python train.py --d_expert=112 --moe_layers=[2, 3, 4, 5, 6, 7] --normalize_top_k=true --batch_tokens=[32768, 65536, 98304] --train_tokens=229600000 --max_steps=3733
Below are experts of layer 3 (counted from 0) of a mixture-of-experts language model. Rows are named router (the router's row for the expert) and show model dimensions 0-95. Each number is 128 + 32 x the weight over its row's rms, rounded and kept within 0 to 255.
After each expert's rows: "mostly gets" lists some tokens that are sent to it at least half of the time. This comes from a sample of Wikipedia text that the model never trained on.

# expert 49
router [131 144  88 112 154 151 135 193  81 119 147 101 115 166 104 109 155 179 129 100 173 150  93  78 156 109 124 138 126 103 151  93 137 106 220 113 149 148 163 107 135 118 176 100 108 139 189 109 145 113 163 141 115  80 136 104 116 147 138 135 171  86 122 112 133 166 151 126 158 126 139  93 141 188 186  87  89  62 181  97 163  78  85 135 109 152 109 154 177 118  97  75 113 168  94 173]
mostly gets: " (", " =", "\n ", "(", " per", " ["

# expert 47
router [156 154  86  98 167 126 157 153 128 131 131 109 125 177 164 113 153 163 195  88 164 185 128 101 133  74 170  67 134 103 131 101 141  92 159 141 159 160 162 164 162 121 167 177  68 164 157 129 114 131  85 109 104 111 182 117 111 149 123 194 141 112 105  71 151 106 131 125 143 111 169 103 180 104 104  87 116 123 147  80 149 135 147 126  84 191 142 136 174  70  91 124 130 186 116 157]
mostly gets: "le", "he", " a", "ra", " o", " Le"

# expert 4
router [142 121 102 115 162 114 148 154 149  85 151  90  67 161 118 110 148 144 156 104 177 162 111 122 167  78 177 145 176  86 145 135 112  77 143 162 149 116 175 137 163 122 110 136  80 184 166 127 133 137  75  90 101  75 176  94 103 109 136 153 114 149 131  71 128 111 194 153 145  86 135 140 124 147 173  78 122 172 156  91 129  97  68 186 140 148 177 129 143  69 118 151  87 171 119 138]
mostly gets: "°", "′", "id", "″", " km", "ab"

# expert 43
router [105 161 104  98 193 154 177 148  91 114 151  91 136 155 141 118 114 147 154  78 117 185  96 170 173 149 155  98 148  93 117 121 156  93 160 161 130 111 150 123 154 105 122 125  96 134 180 113 169 154 137  67 135  96 178  79 102 149 172 206 106  95  97 107 150 110 188 140  91 125  88 103 124 170  97  74 120 119 171  99 130 131 126 148 138 105 151 130 160 103 121  51 110 133  71 185]
mostly gets: " W", "W", "ings", " w", "ions", "ts"

# expert 1
router [128 129  83 102 155 130 193 159  90  96 132 113 134 182 178 121 154 137 174 133 193 150 141  85 145 104 174 100 179  92 120  99 133  86 202 148 159 141 184  83 132 137 133 118  78 175 131 113 121 126 119  91 122 101 188 129 112 157 129 184 142  88 132  73 169 115 127  92 152 109 100 105 120 102  99 105 126 117 121 128 140 119  95 138  87 154 165 162 192 106  76  97 135 203  97 152]
mostly gets: " species", " Born", "ys", " Genus", " %", " Species"

# expert 35
router [142 114  87 112 116 110 157 163  94 129 118 106 117 155 126 134 145 152 157 108 166 156 126  43 139 114 171  90 151  84 128 108 153  56 199 130 149 110 169 100 164 131 178 163  54 171 181 135 150 131 166  91 124 116 168 108  80 159 145 185 156 111  97  96 151 124 135 138 140 124 125 108 172 128 112  87 109 107 172 112 131 125 121 140  62 177 167 122 127  75  65 144 123 162  95 173]
mostly gets: "ail", " International", " Total", " land", " own", " support"

# expert 40
router [105 114  88  72 148 178 146 151 109 120 143 118 124 158 144 133 142 139 189  88 144 144  95  77 150 136 194  99 148  97 139 135 146  74 126 130 158 130 176 115 152  78 133 171  45 154 150  99 141  79 106  73 115  89 125 114 122 106 146 134 193 144 124 104 138 129 181 170  99 143 153  80 180  78  95 140 126 149 116 148 142 101 129 110 156 163 123 158 195  84 161  71 144 138  84 176]
mostly gets: " was", " for", " be", " are", "/", " were"

# expert 22
router [142 146  94 112 158 104 170 150 105 114 140 115 108 168 130 109 125 174 165  98 185 136 132  56 145  97 173 104 156  75 123  89 142  76 191 135 151 122 170 138 151 147 158 154  34 161 178 127 143 115 138 102 105 128 179  89  93 149 145 204 124  78  98  94 151 131 133 135 143 125 117 112 156 113 111  94 105  98 142  86 137 120 106 151  89 198 166 131 140  78  90 115 117 178  97 161]
mostly gets: " Sy", " inc", " air", " ship", " And", " train"

# expert 48
router [131 151  90 153 171 106 134 175 171  96  64 127 163  98 126 189 167 118 138 137 181 115  94  94 125 114 172 101 157  89 191  71 114  83 125 129  72 105 163 160 163 109  91 110 109 142 140  75 132 111  94 111 124 127 150 143 154 135 152 169 104 122  77 141 117  83 166 127 117  92 191  58 154 136 174  97 134  70 177 120 159 101  98 132 130  99 136 152 155 166 141 147 179 170 113 129]
mostly gets: "|", "\"", "_{", "^{", " album", ".\""

# expert 6
router [162 101  84 120 166 126 162 165 100 115  91  74 141 140 126 148 130 140 170  83 143 160  95 112 231 128 112 125 161  55 125  63 117 104 119 137 117 114 170 114 135 146 124 120 117 195 150 121 138 108 126  84 152 123 128 111 131 185 165 163 109  99 142  93 115 165 169 138 142  93 117 123 168 119 140  93 123 123 125  96 127 153 153 165  74 170 121 123 215  39 102 116 104 115  83 151]
mostly gets: " F", " T", " G", " 0", " H", " C"

# expert 36
router [169 135 117 145 170  93 183 146 167  84  88 110 138 113 163 147 155 182 173  75 176 195 130  92 163 143 126  92 146 107  95  65 125  99 125 136  96 157  94 119 154 142 151  94  40 156 153  96 149  92 135 116 135 108 157 111  99 180 114 152 146  69 159 109 161 173 152 130 201  90  97 136 104 121 131  64 102 113 155 112 149 135  82 133 129 137 178 114 153  77 124 144 153 130 118 130]
mostly gets: " D", " Ch", " St", " John", " Mar", " Ar"

# expert 26
router [139 119 107 108 183 129 174 159 113 120 136 120 128 164 133 125 118 168 150  91 189 125 126  80 137  95 178  89 175  79 121  83 146  74 203 129 142 114 188 162 164 120 162 141  46 166 153 127 147 130 136 118 121 137 172  86  68 174 137 201 132  91 113  93 141 110 137 132 136 122 134 114 154 110 114  94 107 120 137  62 141 127 107 152  81 190 167 136 122  92 102 121 123 181  98 164]
mostly gets: " August", " January", " November", " April", " Y", " May"

# expert 20
router [136 122  96 124 182  96 178 129  85 105 135  97  82 166 159 134 133 151 133  96 164 114  97 102 159  89 133  85 176  96 119 133 131  72 223 153 143  91 139 108 163 135 115 133  78 144 175 108 127  82 144 155  65 102 179 100  70 165 185 210 106 147  87  85 153 111 119 125 135  90 119 113 164 158 143 119 101 102 117 132 144 118 166 115  87 118 152 134 127 100  81  83 109 127  89 143]
mostly gets: "et", "ot", "op", "it", "eth", "ap"

# expert 10
router [113 132 104 120 179 131 160 137  96 103  87  86 106 150  98 113 149 161 131  87 182 104 129  71 145 118 167  90 161  87 129 106 122 118 191 151 143 131 157 115 145 100 143 151  63 160 178 123 128 120 148  90 112 105 156  63 106 168 151 159 168  91 119 106 180  80 138  99 134 116 135  97 132 108 101  70 137 112 171  59 147 115  88 148  46 133 171 131 133  93 101 149 118 158  55 161]
mostly gets: " Country", " there", " Association", " Church", " Stadium", " leg"

# expert 46
router [189 143 115  64 159  81 173 161 113  89 150  99 165 152 171 140 100 153 175 104 165 131  92  60 163 170 127 108 152 102 111 124 134  86 145 156  90 106 167 118 198  82 148 119 124 156 151 117 161 125 143  83 136  97 183 115 104 161 103 169 171 152 155  85 147  95 132 150 154  82 105 121 160 103 153 116  92 121 165  66 157  96 100 129 104 167 189 111 120 154  94 110 139 115  78 149]
mostly gets: "az", "ang", "ik", "ah", "ey", "ith"

# expert 5
router [183 148 118 114 164 118 170 142 106 117 128 116 100 153 131 134 134 167 160  93 176 141 127  53 134  87 141 108 163 112 117 104 130  92 196 147 158 102 149 119 168 144 166 138  26 168 180 117 139 112 142 120 103 125 184  93  85 172 144 209 117 102  93  91 170 136 131 115 130 145 110 105 163 137 103  79 115 130 132  78 141 126 114 150  91 184 163 160 152  90  79 116 114 171 102 166]
mostly gets: " –", " -", " +", " La", "%;", " Gl"

# expert 12
router [141 127  87 114 167 105 166 149  94 105 139  97 104 161 127 113 128 174 167  85 177 129 121  56 136  96 155  86 143  78 122  79 123  72 176 135 147 108 163 129 137 117 144 134  33 159 164 125 122 108 139  99  95 122 168  76  78 151 131 200 125  76 100  88 152 114 127 124 120 119 105 102 145 110 104  86 105 102 131  80 132 128 103 142  70 179 169 132 126  80  86 114 113 173  89 165]
mostly gets: " Charles", " Jones", "ness", " Williams", " Daniel", " Scott"

# expert 34
router [180 164 134 111 132 170 147 177 106 107 118  85  95 135 134 191 124 163 118  76 103 171  98 110 171  99 142 100 157 111 113  87 135  81 166 120  91 139 179 151 173  81 154 120  91 210 160  99 173 109  99 128  93 142 135 105 109 175 189 168 113  97 113  95 145 142 129 141 117 123 171  90 119 124 176 107  94 110 169 126 136 121 151 149  70  89 128 149 161  63  90 143 123 171  82 154]
mostly gets: " t", " H", " m", " p", " c", " s"

# expert 21
router [123 138  89 137 150 132 186 203 145 117 122  99 102 165 124 146 151 149 166 109 165 148 106  85 162 123 187  85 147 108 123  95 165 110 227 141 149  90 168 119 140 159 151 152  46 169 128 110 142 112 110 146  99 127 177  84  89 134 126 196 124 112  97  99 178 129 151 160 115 139 145 111 144 126  92 110 103  94 106  64 132 130 109 160 116 195 152 140 167  88  90 118 134 129 129 184]
mostly gets: "io", " Re", " Man", " series", " Me", " group"

# expert 61
router [143 175 112 124 172 167 157 125 110 108 170 120  87 127  78 134 202 176 175  67 141 150 104  88 142 163 139 107 134 122 143 136 105  86 193 146 135 131 157 109 151 116 131  80  49 137 116  99 128  98 107 117 110 145 187 119 137 162 145 188 110  69 179 125 179 150 160 123 131  61 114 135 194 106 135  91 126 141 156  79 147 144 158 137 122 179 134 140 130  86  68 105 152 144 109 145]
mostly gets: " \"", " An", " '", "An", "—", " ["

# expert 53
router [147 165 122 131 164 161 155 157 161  98 139 107 139 160 126 143 104 192 147 117 181 157 119  71 151  90 137  86 129  87 121 105 132 101 193 150 147 100 179 135 159  97 150 155  47 172 155  93 129  82 178  92  98 128 170  76  69 144 134 201  83 116  97 110 144 152 152  99 141 106 121  98 143 121  99  96 142 104 132 110 126 115  88 130  59 178 149 122 144 114  80 160 108 155 103 167]
mostly gets: " career", " life", " art", " medal", " end", " event"

# expert 54
router [164 112 113 125 158 138 151 134 147 120 111  79 100 152 160  91 121 170 187 111 193 105 149  53 141 147 190  86 136  72 140  85 139  55 166 155 154 125 173 145 156 111 155 174  89 151 167 115 122 121 178 139 104 128 151 106  88 142 157 168 145  77  93 104 143 150 147 154 172 114 107 114 130 119 101  97 128 152 151 127 134 120  93 130  97  85 151 135 147  56  87 146 109 147  62 191]
mostly gets: " family", " football", " home", " sub", " trans", " development"

# expert 8
router [171 135  96 109 123 118 129 143 150  91 170  64 108 174 145 122 144 151 176  96 102 143 122 131 177 155 142 166 136 106 167  96 119 103 208 160  98 156 170  87  98  95 146 143 132 123 132 105 151 118 105 157  83  69 162  78 110 168 163 174  90 126 157  86 168  70 150 110 103 120 132 145 184 112 171  71 129 114 135  91 156 129 146 158  69 153 180 144 134 119  81  95 151 114  77  89]
mostly gets: "ai", "ina", "ha", "ari", "ini", "na"

# expert 3
router [171 159  73 125 130 183 136 175 184 101  94 144 122 166 156  97 117 154 130 129 109 127 130 141 211 104 162 117 187  95 160 144 150  97 125 150 168 107 140 100 140  70 149 106 115 166 161  82 111  94 150  88 113  90 129 122  84 174 143 178 126 112  81 135 171 141 147 110  95  97 156 110 182 127 137  85 108 179 125  85 126  70  83 150 162 158 157 192 120  96  86 113 147 113  85 131]
mostly gets: ",", "),", "\",", ".,", ",\"", "},"

# expert 7
router [125 143  84  81 153 135 116 185 122 126 105 126 172 154 120 138 143 145 141  85 191 135  72 110 131 138 124  67 161 102 113 114 128  54 157 149 189 128 170 135 187 123 110 159  70 161 143 109  95 144 152 128  73 112 148 139  85 158 164 201 136 120 156 134 168 139 134 177 113 101 114 127 162 129 151  98  88  91 178  95 139  62 163 198 158  99 126 151 164 103 105 122 110  97 113 104]
mostly gets: " the", " The", "The", " On", "On", "the"

# expert 59
router [134 109  88  76 178 116 154 123  79 103 127 109 167 188 154 153 146 154 175  98 178 166 138  73 157 102 157 138 175  97 147  93 128  71 155 116 155 113 138 132 145 106 161 140  43 148 156  93 136 132 164 110 122 120 173  82  98 158 135 180 143 151 111  88 151 128 149 144 123 139  82 112 153 100  96  83 102 120 171  80 154 130  83 162  64 182 130 130 147  64 101 150 117 146 102 166]
mostly gets: " New", " Al", " Sh", " South", " West", " All"

# expert 37
router [136 154  85 115 173 132 151 155  86 105 128 110 100 163 120 116 142 164 162  94 198 114 122  72 146 111 158  94 158  71 127 108 139  73 180 138 142  89 172 143 152 135 153 147  30 165 189 118 134 106 142 111 106 118 158  73  91 160 146 200 114  78 105  91 157 122 129 126 130 124 112 116 159 113 117 100 118  97 138  89 128 114 125 140  74 191 169 123 139  72  96 122 108 166  92 163]
mostly gets: " ex", " Ex", " Mon", "IA", " ITA", "BA"

# expert 14
router [126 157 110 104 136 113 154 161  96 112 129  96  88 154 130 104 135 140 190 109 151 131 147  59 117 102 171 104 179  90 126  82 140  54 157 133 164  84 174 141 152 128 164 134  53 182 157 115 114 121 132 104 130 140 195  78 120 171 137 190 135  94 103  91 149 120 133 153 143 112  92 124 135 133 133  66 100  92 131 124 147 148 114 162 138 212 160 158 173  86 117 134 104 179  88 153]
mostly gets: " his", " its", " their", " —", " her", " As"

# expert 32
router [160 187 115 123 168 136 139 150 118 116 147 131 108 121 109 111 109 183 160  87 201 161 136  87 183  68 165 115 164  80 113  89 109  60 202 154 145 118 148 144 148 118 125 163  84 130 150 134 136 128 116 115  91 144 183  89 101 159 166 186 114 112  97 113 175 134 142 141 159 100  89 122 189 117 132 102 102 116 173  73 138 143 118 162  98 175 140 185 138  99 134 116 123 176  81 154]
mostly gets: "th", "nd", "rd", " dec", " el", "к"

# expert 23
router [159 152  76 135 153 115 161 136 100 130 146  78  91 118 123 109 130 175 167  92 164 130 104  99 151  82 170 131 155  68 119 108 108  65 159 129 116 114 120  76 166 105 126 127  68 153 189 148 106 105 152 141 122 126 184 108 131 174 150 169 172 103  67  94 157 127 127 123 145 110 137 126 151 121  92 114 102  96 164 115 162 154  85 168  88 163 175 145 139  47  56 123 116 174  87 149]
mostly gets: " would", " can", "r", " may", " will", " could"

# expert 42
router [165 139  70 144 174 115 137 160 152  81  72  91 119 155 154 112 138 142 195  95 151 116 110  97 184 168 115  99 161 104 142 135 108  97 175 172 115  65 169 160 151 162 128 112 156 101 164 116  80 113 119 163  57  75 178  78  70 110  90 188 116 127 172 107 125  80 147 123 115 110 107 113 167 120  87  99 124 118 129 110 157  67 154 174 132 154 126 145 141 144 108 107 133 136  90 150]
mostly gets: "on", "io", "ton", "ino", "ong", "ano"

# expert 39
router [155 139  81 117 136 123 159 160 198 116  99 127 184 128 148 184 157  89 160  70 121 152 127 117 121 115 146 116 153 128 148  84 159 100  99 190 171 121 121  98 138 149 132 100 142 138 177  97 150 127  91 141 133  86 116 116 138 160 116 146 111 136 108  89 190 117 170 155 111  83  80 174 146  99 180  59 101 159 179 120 121  95 122 122  63 145 153 182 156 136 103  99  94 160  47 101]
mostly gets: ".", ").", ".\"", "\".", ")", ".)"

# expert 63
router [122 138  56  73 141 116 111 141 151  82  82 128 124 222 116 142 154 122 178  81 156 144 117 105 161 164 134 100 130 112 124 124 134  51 184 203 167 120 147  79 148 133 101 145  65 154 143  87 165 128 120 139 142 104 116  95  91 159 149 149 149 103 115  89 185 135 148 170 118  98 129  83 126 155 118 107 152 130 120 115 162 111 140 150  59 105 204 146 121 106 113 134 106 125 154 174]
mostly gets: " with", " between", " by", " using", " against", " Phylum"

# expert 31
router [149 124 117 106 191 197 145 147 146  99  74 141  88 181 156 181 170 105 142  87 174 145 141 102 158  82 142 109 136  82 123 137 140  85 145 124 117 145 126 182 172 133 108 134  71 155 147  91 146 101 180 137 116  90 170  89  88 136 150 149 212 113  71 128 153 115 126 145 147  92 150 111 126 115 125 103 108 134 136 105 150 154 148 131  70 186 128 128 171  92  38 130 112 155 103 141]
mostly gets: "–", " re", " un", " con", " back", " dis"

# expert 30
router [224 136  67 144 139 126 117 130 163  85 120  69 101 140 139 181 118 134 147  98 148 166 145  90 125 176 165 159 164  87 154 142 168  98 169 136 133  78 132 152 146 130 104 163 127 120 179 103 158 122 160 142  58 138 167  41 108 164 119 162 120  75 132 105 171 155 125 165 100 121 120  92 158  90 147  81 124 142 184 146 139 127 139 178 139 151 123 122 114  90  70 163 133 130 105 104]
mostly gets: " American", " States", " York", " British", " English", " England"

# expert 38
router [139 136  97 114 154 109 169 148  95 111 127 109 108 159 127 110 130 172 164  92 183 129 130  63 136  94 163  93 153  78 121  77 137  74 180 130 149 110 172 134 153 126 149 144  35 161 175 128 137 115 140  95  94 125 166  78  85 150 139 199 115  75  94  84 152 119 130 127 134 123 108 112 153 115 106  90 106  97 142  83 132 126 101 135  83 193 161 132 133  69  78 111 113 179  92 160]
mostly gets: " Sol", " Pol", " countries", " forces", " Poland", " ago"

# expert 2
router [146 200  84 114 105 181 158 137 102 120  87 111 106 118 115 153 138 149 174  98 144 152 110 116 127 116 181 143 155 108 158  90 143  81 136 138 123  93 194 142 181 168 111 167  67 173 163 127  94 113 181  68 113  91 128 111  74 136 142 197  92  67  99 110 148 136 166 152 117  98 102  78 112 127  95 115 125  89 139  99 160 107 166 153 128 137 200 140 134  76 144 150 113 149 100 156]
mostly gets: " after", " made", " used", " played", " won", " released"

# expert 51
router [151 135  90 120 161 116 181 132 118 110 149 117 118 149 114 113 140 176 172  80 187 168 123  58 139 107 164  79 181  93 119  85 124  81 176 130 149  79 178 130 144 122 146 142  72 153 188 135 139 103 156 101  93 122 169 108  94 156 166 225 126  96 102 105 152 123 127 129 146 127 136 117 172 116 121  90 111 125 153 100 131 132 102 136  69 200 177 145 130  97 106 143 110 167  88 160]
mostly gets: " am", " pl", " Pl", " Sl", " sl", " del"

# expert 29
router [133 135  77 105 137 132 190 165 107 112 119 113 106 176 134 122 148 164 174  86 187 144 108  70 144  98 147 101 140  70 146  78 123  96 159 119 154 111 135 144 145 104 143 144  63 162 161 116 123  90 159  95  87 139 150  84  87 138 144 199 101  99  88  94 152  79 150 133 111 120  82  92 141 124 105  89  94 105 136  68 135 124 109 121  49 188 162 142 130  94 116 129 130 189  99 167]
mostly gets: " all", " vs", "ron", " class", " half", " det"

# expert 16
router [119 150  79 129 101 101 120 148 162 127  57  80 115  98 101 109 159 164 144  98 181 157  80 108 132 157 190 117 171 105 147 137 119  50 134 189 129 146 155  96 160 115 166 140 120 139 138 134 137  97 145 128 133  78 195  55  51 165 114 186  97 143 112 162 140  72 130 163 104 103 124 138 189 149 154  99 112 158 133 130 170 128 164 154 144 111 140 118 144 142 121 114 171 129  73 111]
mostly gets: "ary", "ure", "ory", "ade", "ial", "able"

# expert 57
router [141 135 124 101 117 104 186 103 134 124  90 118 156 131 170 115 177 163 174  87 121 164 115 170 149  80 154 125 189 116 106  96 144  71 200 148 136 172 127  99 172 130 141  93 121 180 115 106 145 100 140 129  71 125 141 122 129 143 152 192  80  55  92  77 185 125 115 157 162 119 141 122 159 100 109 108 120  91 165  81 141  74  49 123 101 134 136 151 168 120 133 163 128 161  94 145]
mostly gets: "|---|---|---|", "av", "c", "ag", "qu", "pl"

# expert 44
router [170 101  75  88 172 115 150 125 104 129 124 118 129 119 130 108 133 157 203 109 187 130  75 123 139 117 198 119 124 111 144 126 130  86 144 152 138 111 127 158 159 133 159  82  84 149 161 145 112  72 142 161  81 104  88 114  80 196 182 207 135 119 123  99 187 173 139 126 103 115 115 108 129 107 124  54 129 128  99 138 144  92 108 143 119 170 109 130 132 119  88 153 156 217 103 106]
mostly gets: " and", " or", " but", " &", " than", " more"

# expert 18
router [107 117  79  81 143 156 138 149 134 134 101 124 146 165 127 125 182 180 176  95 160 137 101 114 153  76 143 109 160  90 148 118 116  74 165 160 137 129 175 137 131 142 178 160  81 141 161 141 143 128 141 146  88 117 157  87  47 135 144 143 121  35  94 118 165 156 135 119 132 117  91 114 200 139 146  79 172 127 180  95 165 124  76 116  78 132 134 136 169  74 117 150 152 110  79 100]
mostly gets: " of", "al", "ar", "an", "im", "or"

# expert 41
router [139 121 140 105 155 129 151 157 104 100 178  69 179 115 152 112 176 149 138  81 101 148 100 113 122  83 156 110 148 110 107  85 195 165 128 158 138 143 154 107 135  96 164 107 115 123 152 105 125  93 130 115  51 140 116 137  86 194 177 144 112  96  82 174 140 104 165 157 178 139 102  85 187  67  96 131 159 158 182 115 127  89 121 156 130 109 137 146  86  66 134  81 129 134 150 189]
mostly gets: " Genre", " Species", " Height", " •", " Occupations", "Comm"

# expert 56
router [138 129 113 142 137 132 169 156  80 101 146  98 117 162 130 144 154 185 139 112 174 126 149  61 156 128 134 136 129 100 132 101 144 104 166 156 148 108 182 144 151 156 176 167  65 143 161 122 129 135 138 122  72 134 176  50 100 160 184 162 120 131 123 122 144 156 158 130 119 114  74  86 143 101 176  98  97 120 104  88 161 124  94 175 102 174 188 166 137  92  39 119 132 168  88 162]
mostly gets: "ics", " work", " school", " information", " based", " Art"

# expert 17
router [162  66  82 127 121  89 136 152 172 103 153 123 156 115 150 136 119 150 131  64 104 185 134  90 204 140 155 141 188 150 133 130 178  90 193 161 180 169 194 161 198  73 161 126 116 126 127  66 139  76 139 129 102  98 145  88  99 168 101 110  80 111 109  95 141 127 146  94 132  91 137  83 136 146 123 151 148 127 121 158 150 140 133 129 127 129 165 141 180  91  90 125 153 112 102 151]
mostly gets: ":", "):", " Animalia", ".:", "–:", "\":"

# expert 25
router [140 137 101 124 160 125 169 136 118 126 154 100 110 161 136 134 125 177 169  90 185 134 118  52 135  95 175 100 158  69 115  87 126  84 202 141 151  89 178 128 149 127 145 146  41 165 168 117 127 106 146 121 105 135 173 101  85 144 148 204 119  85 100  87 150 111 139 122 124 135  91  90 158 126  98  96 112 117 136  78 141 131 104 143  56 165 160 142 125  82  88 123 125 169 101 162]
mostly gets: " film", " video", " television", " do", " production", " TV"

# expert 55
router [ 99 143  87 138 144 121 178 152 130  99 152 110 120 139  81 173 140 150 155 116 190 163  75  95 139 134 172  99 176  96 142 103 107  71 194 134 115 105 171 120 170  86 185 105  92 122 143 127 173 118 112  81 103  97 135  92 109 148 155 203  90  74  83 122 155  91 132 133 157 128 136 131 117 114 135  84  88 140 181 103 134 114 172 143  79 185 163 152 162 107 100 111 108 151 100 183]
mostly gets: " /", " number", " list", " part", " Division", " top"

# expert 9
router [121 181  87 105 151 142 126 143 111 121  99 109 183 107 112 156 118 129 160 105 140 140 102 175 153  94 168 112 166  60  82 109 139  72 169 140 168 137 162 174 154  68 120 120  80 198 148  99 159  85 108 142 117 132 154  67 116 135 158 139 112 117 161 109 165 144 152 179 142 154  94  84 155 126  96  81 121  95  88  90 135  87  91 154  98 166 172 163 137  99 109 171 151 191 147 159]
mostly gets: "Ch", "Ph", "born", " Since", "Con", "June"

# expert 58
router [148 139  71 111 169 100 144 142 149  46  99 136 137 173 131 117 149 124 133 137 114 181  69 147 123  91 123 157 168  83 147 127 133 120 163 179 162  93 182 115 173 162 141 110 114 208 161 117  78 101 149 111 106 106 108  92 110 204 115 113 125 167 183 147 152 121 182 168 135  89  96 135 118 117  93 133  81 127 136 145 146  87 160 146 139 150 124 150 168 115  87  98 192  87  86 111]
mostly gets: " at", " in", " In", "In", " from", " From"